Weights of a small mixture-of-experts language model, trained from scratch on English Wikipedia: 64 experts in each of 12 layers.
Below are experts of layer 4 (counted from 0) of a mixture-of-experts language model. Rows are named router (the router's row for the expert), gate (a neuron's input weights, with its number), up (a neuron's input weights, with its number), down (a neuron's output weights, with its number) and show model dimensions 0-255. Each number is 500 + 40 x the weight over its row's rms, rounded and kept within 0 to 999. Numbers have three digits each.
After each expert's rows: a language model's description of what the expert responds to. This comes from a sample of Wikipedia text that the model never trained on.

# expert 37
router:493557545504446481524547532474427490498504425391491498521498435519524441485456543538489457476456512497502517469509541547549447583497565546465537445517495511558540536492521486537400506451485570544513466520514466510475618460535460548573455542538570410467546474459467481438453545525525493442490514519427519543476524545562554474446513491439467493455551440474529559531457544496523508484517477511493499454530481515537449459472460438497523539574506472469473462520477459488522509440466501550541549533508482504534452436508471564475529421563512528528534587499497471495544487524472528466445541527440458518465443483455500507473441492480489490529496437478533461440529533519525472448459516497548430432540557560551565537511528455480521536511447445505487585525497474443461519525460509
gate1:468541516496529450494482572432430546505442541425499499570524448541499482502506521512449491425482587550510563519505463431500528531545488441546514451512557503576502536472552527521498486506481500545529447509446460555506529460551511545488534371502501473491528472493629536525486480474418501499527419560502460525436560590514441459473454501426519494445463461499545522491466526457509466467419531462503468490508524493538526486532489529521509420535448469526511436500472491484489457512544538488503532519485529520501416526499493476535531445465517511499588528516534564483475419532484473477534427558484480384492493464515437522415564605434485507529479461449494516444460513485492501477456456511506514513471547508498520446489495467543531546521482499548497542506500480485496462531503594
up1:540511477453482492473550488492475459529552522509531477489508513449522500412533481478546516533504486490443437504535502494558507615501476564443606541514474603422475485486455475449584497475490478515490514520437564489492533453472482383551508496580482478504499486510501504504472527564514436462484562520526534458544491476498514506476506428584460550525502463521505533464476467538524530541562490574545546442502499487492440530479517549471524544505505486488496551479473526499502567533469475533554393471485467484513506508545535477481502542534489535437481511525550483563506543477606454456490520497480547514456540513435515416580488484547581469410525499536458473534495492531470473567510565520572409528505465519440454552477534492457552486550478497452501534513591500524481559529545469
down1:554427479465497478512541524477547513561479537479521510561454515508471491503563500461551538479542528482525535519491504523524495493512522450542436475481496464443468536473473474497591547467421475524447496495436564466523432550509516437512438523498478556517519483534535496503484502496424433539489469538466592509503563451458548535458471490488525525546522492505575497469457485402490526555503463504548496522519506469452546463530559501527478570586442481469563511571491606472472538519479480439539530447558485519468538470529523539446491492524470461508505502541518473458462537477443492451554455444522419420540531440494511478525433508445529453512607452469550487483494509497511511576473479448429482448568479498476523508484467560450462518392556543461507507401473473509525552498524556
What it handles: Numbers and years

# expert 46
router:489499468557528451577544511493539514490475509453449497545436472536448517502537467495500437447440546491542466518486457447457542492478441545529509537457442425406483475440502497513519550499452435565496492519480475532512573522515491571569536460451530455510531540499429485485478500528511549542523448483497479613491540539512441552535570564472445512581501517490468576485569489527485479520502516521526439465484470504551501511568479510477408428477556462433498538452483467490497498545528539461428477493547562507490558532482483511510452546518514455450445537515582472488449481452528533444528508472492467575460477511574558505495472464546455469436473427451467546444570544486512530483468464453513561530511524561509552456496462439460506511498462504538497479436544429476534527485554540
gate1:450449468466459582503501469498479504446435503526475500570522506506542595507476522431529586512516519546499481554520471499559509525540433514518489536547448555402536466613484488513470549553541465494515470495481494594518450519474516496521505526452591506551516565516448496476569486419485509515573504516513535545470551579441482547473477555471454540463455488558449502530494496494477504470531484546472486449466492407445504539405465528550448536516512512526508530516484433481532547544495456515587411536531494520456482547459515498515438563440450474508494455456469514473506452557505496488420477517536451491449474478565438459551510481542447470454471495462571457495517481527502470541475536541516525530468480493451491520449530500482469506509575524440560507451520471467513560497434447
up1:536473510448481500554519472529478524571505504470490434439459566506500408544486407513517500538555497455478517482539497485526436498490539482444535458551471543484445529497424528491500470476624483520574505557455463521514482471487563510470508504489459563430518443467474525499509519514604546466466453511417529476488499486515514523537486552550556464561504442456487552550538477527544528487440536478454494490486540450485528500518508512492497469574510504392492461505388483507541550539455514478524462510407501488557491404453511511478577531399421499488502511525521494532551540470539485534492592531503425495513497542450472445507510439482519550547477489478487526468512520521462469501527506455521489428536553503528498498517512516478516533413598448567503443498448523518517474460527563
down1:523514439487473553509506530517537505527423531447475451485434465476485557463461528475458482575488579488533540496460507505548442478549489479446465449481474456462579403474493515525459526484507574512457495540478544537506506460545569579528458495434483435472474514498532506464476451469455545528436461456497572488515541529513575372519505531504490515517561469554560510531500472525455501530473513475545499432466460528524442499551494524564512452506535549511474521548552420448475443514555542570529468487531554485503514504489385481502452520514471455520610476503554464542534462487487500533570440481553425555511460509445480510574500471498478478481515477481465449499474484515470531544530522616475468507458454496582456476477520467543477513484544548495527496527480425454539455536487469
What it handles: Table cell spacing

# expert 28
router:492513468504496489449490520532488561500489475492517597509531446412533463547459520479520484458461521501591424507532507444519498542504556513529555480527539518482454480487549546454498463444532467530589521450429455480486609520545525547452417460505573577512563504473496549496456500446430523442551495439551528522513446490534505509448534449440515495481555455490446418487484507488444551511521472552475555480541503508495575545499540482472445462476481490510448464452558456468548559526418475544511527500445501482444504469423482482487545445539512466517448564505482467480465483453514457478534432423494465517468559502553520524441519497551456518495537505536551561498523460519449445559484453518559518510468533560504472476570568422497538451492475561525486517496495502537563459563498508
gate1:501428487446430533500526494479428475427497485482480474506462476469506481551519464445464463516512495470430476425532506498390564456535505487506511480490474530541457499442483512519437532474543504494521437464501460452494485482561500546545437497507518534498505531517463447478502474453528511469460451472425499496425498480485453415459545533507509554449455597482486545481392535507479550482537476438463449503395539545484513447496484532532479445475452502512504473511442470463441496499456502439509466492474456506537416528489517487603576545489581553546441557537503501582487544535496442514511559501489511440479531478487439529423443445569449382446528553562565476530441523513549525521500441517505504460450495457501517464484475503501491497446493505467514494568507500524569509530515491
up1:474504499493615492534464524560497456493491543501538503513522503538515478524558465524504502450482476501484521473554511539471519525534527551467527422460486481507535436501527564550506498501500411453450501463500501604566578500504594525486470519447485493438565485566491566524474438510433503535462508561462500488551496510474488580493472470504511468500515482509453455530505460473537493511467427622485555478504446379474499514523502503468506496476554480455555586482462479490468525543488490523459538452447573504534509478444434558496484474502491568496571497488436522488457471535470554490473433526517548482494473551415456520573501458448528417446429477502437511515502476511432504483473572463518419514478473502557491454557490451523484467495471479552436455465446540443507479478562454
down1:463566518554473449459524534512546599571540525515519545518524499514477435440418478485498487510517534474583483514476599476487549538483426479454534567538507545506523506552539460447496495543494547541466506562459511425487485542467572503579450508515522515478533487396471451520460432526508492473471498480518499492479514570546567509422490529452482472507397442489527462509572496489510524528517460491425501478439499567506548479536499500489530468457463506525409479434569515475543481548485565562488499509461524471489492524517444444539462491494539482539505460524485575505502520511461468428479514500549480441509463502467486449468487444396455585479597479491478474501517530509549481517576448462449565489496501538534476426501531521473552507544477514448442482472464485550450480538466540
What it handles: Word starts before suffixes

# expert 59
router:556507454539509537535434496563534445421550533507515484574496441496467468562520463532536443471440452481481447549509484537469476547522578572533499543452463480501522543610535550475565446551514552485518503414523450528441541547532470514495530489528545528539460450474449499506476485507503531548462526532504516491433563430517480461498565453527475538503535464496568496443460533499506557482533451482536447465523516506566560459513493522520537561517479445509475491478516563435519509557473489543469511455606497445515498496501484482494504427560466525482428523501475552550504462419450489493443517424579453443473552462516510558464552515552513498503510516439486474465484491496479428533515507530465501562567529474585556535546553439539527461490504581544477507512469474510522438533474549
gate1:526454543525497529412517493470448474477502508463550537501451544521506511546563497594511514470482547480506479521482461512498436530503447489459487473551511471518476473403518494480497523559477488459483434486535554524399511495553481531548457484487453505482494477528517530497575468471581557481604487500500540475444522497416566453463514551494559534526507634497507557504565416548541524478498489597481462463455558525492522469516543421510478515532503514464513446514428510474487578487496468495526513475465501555575477462511501472463550481531473541550543570457498457523490456451605577465495480507538569520514550498488481456483489485567487433445462520496532488475442562423480444477532486461476451494513500528474479568510452485504525550446474540531544465467519549419532483498550444
up1:561512482492519505533460469494527493542478458506517456499453491456519549495488455492524465434516446490611503541533508467453539499420591501481494550489509469481475497539460485493525544489520527472414500544489492492596546558478476466487469515495457523530485524527416531492503484504424465489403547561453551576514553502513465483549561455457480472486566432540486505518463523457483502476491515372580549546598487459530533502510471487501507457516495496453527489466492492611500410468512489503452498524477511532490493421452475518470435542534531461471576445466520510481528571518490518543464449536400431470490496470526487550547481450449520508554550490465485528536579582592538537486464476522469536505434454418450506498448441528546526510520517502482474521521520466531553492500472531
down1:524529516524408493567554549458554535521535465467483493476491484466562474494510483446515477544432495507563514496522463450495474441523491475439478507441485540461530482513505515513451437412450576490475451490508548537506505533475525474488451531553538555539479521495427520494448523499476488544431520499554471476509535497561429540487480556568519519543446414535487470477492463473572498466454504569527536613466538520557425505487475507477535534503538470490507599541434470523422513443506470465543579484498451482488471549562470434478509476521454545435483482569514493587476516543471513444536491484531435527508507464496529514479544482456521508484502426502576479632442535522455519442529515458484420541508498487475479455435546511529480527494490414519485506524522513507575545526468561
What it handles: Word-start pieces st, sp, per

# expert 39
router:513448556516485479544479497491450488458498535490512499508458474510463518476505490454515537543479461516528534488580546528490563472495496545570490506523508480466552525487451527478538514525513490491465503521478463439465527507446425465445431525479485587522521502457469493480505573597497544417455556464488516486489535486573496468495456467581511471498481516468473429454475536484483495440482483480576517471555535514517442567550576502421516461433553518566473536472584505492481456504487510459473514501463495546505525571504534561458550420521546449549498509531527455514569442458521455449502534427502489474521563507475501479556559477541523495533519512551492536392497543479519442506536435470572537400462476539515425429503504469543587434538517524422526557547451448497471432518549460
gate3:577499494527479441585541492481505470472559494575489485471482495533493553543450527518453540473511463502547526472516482397500450452544460509463473541541545508437498460504436424464496561545494439499503514583499516507465496546411467435543543514439478477525502519515516575501453512542485463452528625530496539569533469508559562487456557457514468572539496472549511469493528458437472521531516516521509504471476487500457511542514563464436528521518480535510448495569511511471534495517453584538480550523468544468569522517418445504492563512577575497480502470547498480445485489552540522445502492563501520594477579502449528470535421415436542536473492481579519525475529567456547510463418498512528546492492474516495510511484471545494484493545488513481432507497461518479593485452486480
up3:434504619516453482466507512501505459477453462561529449502597472502559466508446484452462469473508509508464534443484455542476483513518456432572457477573458483496508465533453417537516553437498497482533506568512495506524516482532519507473461513500521473561533547541451538558484468409465518499428509480495530486535485511501599547504529544494532518520446507480430557509528451494519522496466438445484503456583498509503447473490514579502502434509496513464542465539451528475535498519537449472475500526441521495588447498480545487401510468534520531475490503507565446493414436574521528499507432492460559567470546435511476476588473482468494487449539538505520534478594492501574532496488493479491548525503497476516492488518446478520551514592485452446458518597534417477443458441517534
down3:492567425471476506517491491448520485500497518510480454504518463544474532470498465484461513497525441487497550564513496527497563515518436568436603518508551499519499517486458521496461483491449485548483502483480514465523480521519489489438504465576555509462453585510479519415527555438541591431462518453503573427463462500555398454532488554565551486459520562450425472464507516485543561560479475496456533532454551499439537485441523586519500477545444515539466491463563490445500519467478447491425472482538487544436509509528504476540506539467514503432553521504482496465521469512475458457514417506515492540511465600490492512523496557491532454608525481504493535634404576522493481562495512538528538485475501480479534520496541482457549443431519522476501502582494512544515466474532523
What it handles: Pronouns and word stems

# expert 33
router:535516494529484444467421503531519457483531447484480482527476591551448562528416491468469501443466658527561498464494519449495384464532459504527519468493505569494494521466501476448438552504444468438480473522538550518414424450443557544545509436464487463468545504387493524483551580484498464477429506489482508621449547494522492422478538539541466499528505534513516504459489477470503516477520476521452534474488474533497531435466443448545485454436452577559486478573538531481506503490464511512507458478503500555518527525466453480489463521444480533495490518497534538488496505460475461463511491483446476512589492490500547490504388547442488467451439491492538469530543507466536488472467521425482554540547489498468438524484495476527477530466519529457512488523564483473541534455436503
gate2:527467455492485525575539428503423515509462530517527487525456564518485538498471578488474587533466537468541513480565532453511487482499461468495568528519454466490505453499504551546372506534499544495564496611472495467510491487505467515423466600535491521511542479454494508519522426518419539526446424446462542431431489524472501437454500460492449431464454501505545475484609506517535498510534525424477441493524575482509503487592507487462581470474465493493503478516464422537436553448497510495501494567492417497520521506477538492487544538487493472539494478453480450550509537491466488508551531428514487446492521483494505515574529453506445573602529469511573462493448477420508532480514490510504544561478521530530500500517521465528500401455562452517535459514512493473496473466533476
up2:545599473478505552428452484506489521550471444498465448500522449527447448492507499535544467475478501460551489529508538445486569500574532511543451472460463518550519501361553531533475438532471514440548531453511518460474474501449516442506556393477491485529470563534492477514523586489459523484541511460529470442458490483496492510480506387512535467537522515523486466552483544549489560485484529525522527450535490527567453546601509471551468538474452408480510466557463578544523443413485451547504474481493475534496479500524489507492492457439516598538450509474517465479461527423540510574544411501454514471493550548502580534478524534535500492506501492489438519450531469511462506501536469556498471452465524481554506531601561502460511509502449586560511492517493521520461499525518502
down2:464518495482511541517487551490537572553482462443497466542457560409539482516558492522382498527466533530496430458489508523502482519508507494536527481473527568546505522425455396478466495578562452526478451561575482543491429455471508367507419411518479499488495563516471492495518492464543503480489501490471509514506557515530465511505569458478573420466566547481496480412516552481511489505462498520506459536569532501481539490562499485518517515509497536464447516487527504531510470473470507453455536561487435494427440515397524479505525489447482534493524489547519503458487486442424500492502494444500521464518550536475439455424522523481551533443520445421526499452513505551506469599461489480521519525521468520468517505560471577540501563472441549561498516486472538514466489462414464
What it handles: Digits in numbers

# expert 61
router:526447514409468431461496504457494507485566530511477563538493502547499392526517573458525436485485467524513458537569447532526463518487483480563434475439518520539441550538541524513494501583443508450503482498484427511432481490482512518529514451474533516536467463408532433472481496566488488513490508452544555573486567433454510501513410474455505471531548463473472459562546508548466528520483453558516484509511498545562557511464445464479443477441449524481555450530507551530483482513550516492456466526483515501540449530470430518456564553492442552527456488533521565526523512444527435486476459466516488439466470503500552525455533476511464462536488463480470584433532553459510574502486519490498493549529499577444509534498477449485494470519501503493574479561473416566459503543609547
gate2:495494523469433479484458524505600461486468514551452455474485497555491510540472533393484517527548522499475466486516492509506506542547431538400559432492532423520539530495584538504490524532491483555511542530486496535550441461525457527471496482523469552485479510566482563540506534515474493504511545493527544498536451442508442544440568490502502452485532500564492484483525521478451419514469490530460417524556462497464502496462566505498517508669423452467543461481532526536502454492560515524542513434571521474435470592556522497557401563489524485484493495493479512470543501474460583447489479572490463547496491506450512475525534471486482433512469560535525398458526532497502562495517513501486470477556529442500432447411523550513536531482551553529491453494473527509526461509503506
up2:526497476526541491508416494571572514506540540571554526544571553492485460463485499528505552572442540498489547525464437532467430500526477486539510520401539502540514517465514485478494444546481547507535487496517507488504540537507531425430455424468553568499478512458549472553441480457459481521413477514473495523488519520472494553530496528472531436530545551480458555435466552488475500492494447474477459605559532428453563539478557455521551517517470536534512447480547488533494507505530504492476503424513566499537507492470434448547538508476571500418514525491459458412456474545467489439539478457460492444553513476492482514457474539403521480506470502503418471522460457522488479443525535426433532548501405450513480550493531514523498552561501504523510482548419523489494481607476514
down2:518428565507511486506525437532494451555446490554462460507491478523498454442521552512429464556536511509538434472499451521454615486497575507526472560532577491448494571520525485556515497487549490520538526518509456517434498526422498554579500507470472505495466533442567474516493561528489489472472501513544506453450463473503531514512516464502466536459531565501496557444446482483531513496496525479472540475536528493536499428536454551510489515493551415457497555490524423560540455513514452494458460569492462467443488439468445477470546485581424512550490599520448530457570559435529424580475441551505442488443522488556541441537498468485485453545451510478609496427513520516546470496502536475471512480414458523492557463522493516505471436494535488495492485505530548472482527522578527
What it handles: Spaces before numbers

# expert 5
router:490505561578477501472537543490434446515484496491534450462497526521550414525424589471530419436574482441455511532574524479561507389520448455472551475457535508495539454552528518505531464476506506415435479498497450438494584440543457552490480541533539504539462431503535452451497461529464501490503490464548498451522480450529482478511432524488506517605499483464528464431550471485529529497533492529559521434537532525556496535424576550429440482444536553438516492526528518507532538503533488470511497459457569465465464494528526558462513463528526486485514478558449516463538498483474493509457491502502416475483601477464479450467501508452479513481494500500550508514449463455534539532577531484467586511471461497540568475540471409518491533442481464479470512475433495498468519505529561
gate0:470451483512517477535509560523548518520407539448452530520532475491559468488448567530417525501465542552455580527505490526518554470521546515485553441495479494458498516502496561499450525475459505412507554527410512455491531462466464479431541495523502478548493472487562488503481524441481512437534533509513524525559508504504509472520476571517480541518476554525507525445510528520452510475609588524558495561547469549507457574516581530459492496500523537461559455500528494481511538407439541515518489415451575512568495507431494520410595509516434492508509477529506425528498430466524584474527457495486541502537515493471505528469554499441439535497535520451577496536485511513556452585518533539620457493501552458476536477478474479440513459482488466569492491509502436495500528475460518
up0:540492512512454486477529447507474546445538478463499519473480486406469501468455451473511483512472518534494507486434504453461511525507527513507432445544531487515500545498525506459547583535460480474443484458598483510539510472550514532558501457544476485426485589469459476518468546474544497472502543548479511484422505450506517472520490475529549461434504481464469441507447515508529489463434457542530538528478510471467568423463446523440526449523483499511415549525440532495411518512575506577528501542449507519488450583452540494538449540519465471482510478516445511365520463507487478534542576535480534533488494557442611469513506484572580484489443476548495507503560505505528485500495499390465478473532483554569538490498511435506525591536513540512544513485436538511493443580531441
down0:473543527528509460443530465465515492484464561453612515493497454417454525486472476412509459480456534461537515463447512503511443486484528439504503535501559455533488483457476465465521532547558465539510423553456469435509425505482501459510533411500514579545473519483464485478460496498632462471496469496493492495494570498527451502462465543474545492472481526513440458523477437458525504577525471536479548520492469433529446484426552538497514493552540516437529449525406500465432521493544489527437518526465392481499509515511516467443443527417557506545482473515443506547478506489471367485547486511526518457546531494526532519540487469492520469501440559481498522525561597552514511519511500453433540423466424526451528523508592518447523524464494555506471503510508496508495499515491449
What it handles: Word-start pieces, narrative pronouns

# expert 31
router:518503532560522416483468501436510490521503441505508565500568469489466493511515532480532466498515525428454448515518497545475464476532525578495489491412508469495485446587517412536510521480479510465466547549527485505481540537495470455484416487531457403456424509490597549563517502517502464499449546437511453472494501587518502533464445489508528520482555460488463498534470527498495510448504489470545462487453438497529557520551476492424435569480512549532475486497496486438564453433548483537510455440540478453489453534535495538504443426566473472446446522473487493545554522551562571473450452545547494505507476450473511496524491535451462511475541478509508536498527584564519444481514488487489549410503556449559509541526492490534579413519452515542391461528505532495502562486440551
gate0:498517494504524563484510493530502460486561421624499505499512473490437521534511543467446480505551541447522514470492558464553458518474477564438567525522499516548513473596498506516473517443488500546493576498622478506500550497444532428517542518526486464449444509558492531503482506507523469487506550511535454462439592509484455488595459481481543526598472508511451476488482511576555440534488552517579502501544470490520557449499509452559523567460443514523548549463507522418440497519489575517506462605511439538498508447483473488420483512439513467522482540464516465472505521440570532578535490504485558474447439483494484514486502487435511524514523499465490465489431584480505478503582473507438527522523474487498547492543468436528490460491521534447503561568502471456471448476491561
up0:493558461503448492507472462551511446510489514502517491551504436531530469384492511427506504421543482542510581541516453553456525512595532436460506494457506491490461537548455505433564423535495429509496494473488523535513480526441499529514518485527477510535586500492562525516482507496454482528473463532470580443553464503524487507441563439471547466541506482440520498511468439470517459448539522535504529505501531429418480537519460579532514465528511435512503471492479511529477468504523537551505529483500597419560436466548559523521435485520551506513498444511464548547546448488456505513525569471507531515488442521476508516478569497500521499538458492444534586551550570397481491431582481557509488511493467525526540449436480527446503632469463507504490529525519525456534444479533478
down0:506494472454429453492504571452486508469529578433545552529440472436431439533508494463472539492489490441524512551469489455449473497479539508509459537540425475512559413529553448445434491531444557478511473451553508517485544505533482509468508491438418445462461534486465442461526452510558507558570560500520497477509507471412504458532491551537519425405503561551500421469499490509427465530483544481521527507521479477516534477532508527501483491543529505443460530442480516489478468437544514478453534529517520498513492538471526540497507444482414470484424545540500553468543516487454519441463528474468446470556486552493531529522486495462517482481505505536457531501572455493516418560552548500565462564542501482480578483527508479530556547485505457555380447447457482457533502546575556
What it handles: Mid-word and year digits

# expert 19
router:516439558506550453511490496527491464460525535489553479586531498485489547423420509504544493512538468464489458504419482465470515546503572459533464477446442474476559450478536489525547467563417498474484563472543434440443488500546518455513546573468473460466479528450499481517494479404429503445528451490534540463474459435459495522496443535555564509526465509489523470506491519485517490426504515471523545537496542492533468517457486512503530517475487514569509503496530477527498546440549489420472475414570482524500509557458473470559546476478550521526489453463548505494530467534532541508507584539542555521476531506502535465464455472459466498524471432436527502458515457454402493567482520484445429575486482489551553440522528453548485513565532461466439521594421457536527589572465488
gate1:426532553476489527501463518558488523501478582605531425526508523513557525540497519464563481534561555494486516490483471530439515518579543469497423523462450503488510531490506397542453505524467494441479521446520522560454485468512432535537553528513489560575565473501492441492537447501451540536513502457539432537576510530462503541466587454483519473527469485499394475580454507439510544457469529511467479495514503501500485526475433531504516480533514474525528514541533508464488540552574526559481521461547456514460480432408462475519472445527423484524494474450570483481535459446495526511468579433528510488487536437550529519467429543452533498478510555464479522477439479546531401549559605547503547550528476587525522496492452499492508514510516569460522486507491530499484529495510532
up1:559493457545491570534565457498506496460502480520525527512565470476485583494490489512478461505525517547548526465536488537493512469543473467457467450514543502509437577522464513512467422499527456491570424511519517517527490582554511534446504415468495476542553468564408546544510535466502538504487621570469521463510587485474470462462451472493500571512519521495545492469501504454446521514467547494573531519510474489479464481420560499465511494531518539473541538464505475553485505590478470510456548484445505526534516462499478430422511494524555490431487429449496548514536470439514496554432424479423541494490537551501502570488487629508469571501465522512441508498574523504487521460498458510602551541547554487496431501482535519508572506562498524520508487457459499487560505535488567
down1:504477485514520440540473416463470503458544530419493471502494525570456483472517516467543518554417469520500444472500525434499473454514517495538494581447512484503526525442535507505463496506477457511529505501474463493491444615571552480478406536479492541513465545476463501495488522514468487513583486469530637505459514474467576525419549553494502590493494425504487546527567483456573530438489526548525439507483489456603507471459465501532518477584507421496532546512429556469576440495506515538508533415498479506432473552554393473461501505452546465473468510497440485499479510512547490498496451486534448479511505484501499499481458523487496564526515499471478534493400456418541517472531517457466491474512568499504527471487546485519447455540480437536483465481578515496539518523505572
What it handles: Lowercase word starts

# expert 12
router:517572526482471506491523446474551414530502440564539530537458525523464471561462444594437538429448499519499559509478538483487466469546527560556441504532484557523463470552480497513493467522481427520533507444519486537451425515490538528553563536488561551456522434546531516555521536530469587531476450457436540501439492408549485493441527579493459525515511484463433464553478476512519550481456576417436432530522511477473575475526489496511473526422540514476449525491543464532444485438423536448563487521476440538508501478513489553504537484486499483447489442523447518543544455481549496559543573477486483572508455536511438514461484501506483502497463488544471455501562474489555452456439437510442501454463479508475501457545558551514544494514510526523487536520551475464464512469430523
gate2:517493573450440548544513474465478489542505556505506528498472482473480472491502504551497428509471501491557561530433513539490529492495556515526408496501550480470569491547576488523433469494481399471518472538485459431522481555562500499455546537497499372523540433473536466534476450378552518443543466420510527525437556467477507503489498611450508567487519494531550413493509509473523503513459527463481510525568527496526471510451501552447418541516541521536483473530542479441490499422582495559494502463476478497527453496428567507555421459470470463507485510533470483516491459519415488462549532502529545525475454456568522526514481499503495424526449455546556500469539504525486539490526568508476536484466491521505549495485482570541496492530476459510538571552432493477484481492588542
up2:546442530487460521538471533489580517517517478542534597507457410505474449461457503554501479532511538494547509528467554544481530504511514514517433479476483450525532409519522467491491481515455491495485490520470535441507467537475536445505556507510471439518443397448460444504470474398551560513560492483503507506527476510500477456467521575467470532494454530574498474506461538506510437532497513452485494527479492478499510495457523554485502524527475538544442453519561427466523474426612538440511566462522445503466492602402479497487482493454503467600509462474497537514470478532484530467529600551525554578502485491577509484505481532428481483514475507489552470524559544523465617518594495527484491498472551562537532483442458584521468468482532506450553533556532517463547501502503525
down2:474476553423512526538511526465447539560477572503474543423515499495474490485489579532503484432492550612473551474481516550453469493523500496490507472465524545438501468456461409419521522454558502429519523500558443529554560514498560562426511509479463494549489468512527543547470489427516476485517462476505462535557475490509453478557497540511499521540473547511467474554535573516480560534576514520542560494520442495497498509425484561460451553518478505447502468453536516478491473527552479522500433507503539497465476481520506522518463415489501465490534486460470504588512528488555551467513557439548500549427501468468526492580481483552477449462478559484559498499448527542542615475506545548470536569453598516526573442486598502490524459490487486501494532519489545579478462522436525
What it handles: Digits in numbers

# expert 26
router:491459484533517459560499512556482516485567533477455533509593520462461464493557513472448573498476501462588442539431497512477510524526502443535499478570492458507520455427554553478544472491510512458500502438414466470454565496581502516493479508491453432471456416496519559557467500495498501507452554472511458568549494439465475487433423504399509449440488469457490517508536501568573448610460437482503494458537477509543431485542550513504453509428431510495525533464531477522507538516459445535548505484519586443540500471474446487492483479510468463542513488535497544430492508482438567539543517469464461457505554556490555553511522517430530545539512537575530535521537523512452513514549518480480445527434539517465408476479537524502515475445520555554488528486493504549500543456465549
gate1:457528489444572499497574481506505399514524512578564503505512520412560443508475492427475466544510511520448500487573465577485395568481543495519472484495512472458518439490457567429471471540437479502543463492472462542482463491488536505517473494443479524547472502537499447520554445527451537527510528521541488553485467465510480482513483543480521445499531485565529528568546517491454420474499455447558532463494499459501513485455493619398539508511516478450469487513542449573591488471488464502552375508551447589526466509450491507450456490514480553503472524469500534483469477545510431563498544547537478565511518539505491554564518539519506502441486493468499532499508497507517469536544581483482514494424484515522445521498493447503521529417503552552517497484475436421464477549442502
up1:531521493598461455491499479554489552521512459515420503515532488623479546499484511523506485456485543533481491516430428546511576454471472487478514525506545508528503499486596396500537571484544511472464576497514563505493473429508479579429490489550490526489542505544510468552416489497487484570499460520458462450532496520512651494552584519493518503515443531437500453468485515499570545464461512541461406544523447497461422540547487481563529498500499511480535500492499507413474501542532508532451597494571602440523512513527542483535504503510549462508513451533420481469481534511477572417484454460490528480477497477474554505439461486511464518572494531543526532498533499531482518481473486505475516507590489454556460506466545519458458528488495483490535533499540522516456537459531470
down1:550506554484565497478453482497509468493511510529561437471495591450448492513495533487483474532533439512504544481540539574482460545538453473466479591566528494536530564534529501522479492512447559494441489465473492463500480532489524441556524542493447448532588470457468513450541547454593534456560570497509474537494484530413442521609462516466463522519588545485466518494551469503463513497506547489445483498469477505490534497491477485429469528500425520471522503488548471490517460460501433534539548468369402524444507503532493479481471484422520495495516488449523478519427446527526452469434503451569516533449525506502421562557523506476567475429398479486448570476490504486557536457450538533511514449466455525526472543518450536515484488504486434506479480509483471532472466510509575
What it handles: Articles after verbs

# expert 8
router:514565510529495554527538447509542521468501448549528530462520484473466463560492482487531491492551445504504507470494497507480486484453530433506498487545470463497547466516549477502437548492542558429455462570497565516532436498550473520544520489534418429500533543509498491446543552514444525483531487429455445471532479480502567429517478523471473521474563509479579531537469444435450505426568532485447463470561449564477506496509526552566522569492456455456507550432555488433476544436485454578440469507515492460512426505552451570454503432535468488483478450492447410531510495522524557484445476547487510464502449466489495511490488469512398475506522484515569444459494549552570470471527566508514494495478433516479492481414531404522474447548475536519533449450500540482505554549537566
gate0:536503517510557499527495540509480502449457605444442512515529553470490504561494524490439478509497538485477556573551423517466476481489451508536437440482516474514551458430548520489548579564467503488560502486422565507472462484561496528541491484505460513556560526534530515507526474443501490532474510498559457482530531514425461483459559551440570493486462449562505545556487479437504523481491508581525413540484529583519518504522441532529551530568553464482467559452481443497486533502576370501529438549486533478533535515551560498523542534493503466533476476453530522473535460531522512537473465485442500523475567507484473471463452557528419556435551467461482534419475558493454494502609519459494536528565490481547540476485528464504579447436492515503510475469496544489516509480537489
up0:499465524473554489486519493458586555482512564462511484604538549494507452589462515467466479513482558501542507536483486529518483539494506537485477448416518471569450486469492525524485621475466454554543494597484497534486526499541443546533500508487504442508501611470482460512470523447547514562495521475483470540531508542455504519413552506468544465463510476554543562504559498439461526500505486489563411573523526573485505564447469518531508499532484444573537515517418481438474536560531517581514503438510468472456542515490500456499566570454520481476459526521574493507511520466559555485483493550497420507566469573536544556526417535480486529495457448504475498458442581551518526527545485534504496492489464498480544524516505465468556469484446459506475539483496440539477547431460528
down0:549536423441524458535509455555510435486500528522518522524523500504461544443478527497487470533534501459423508490471522540487516515438485525486474448477499549556446523523442499430474558514500472433402501444455505546429505472465509450496572494486453477445533441561548439483515479461527566487554524503428443487501434470455500469531440503572588483471504402482536435470504540416504480476533512434523489472544506475453501503484539446538445454448454523466473519462541450555484504478541509537473416503460513511487442478511467540416495585528543530472448499516524455544482504474529517494516458447507443538610502546472521390510519517498503508536568439490527493514445525479447496452582493514534583491519510453496479518557473464556532472449466525481585539521554529541482506538469519
What it handles: Digit one, name pieces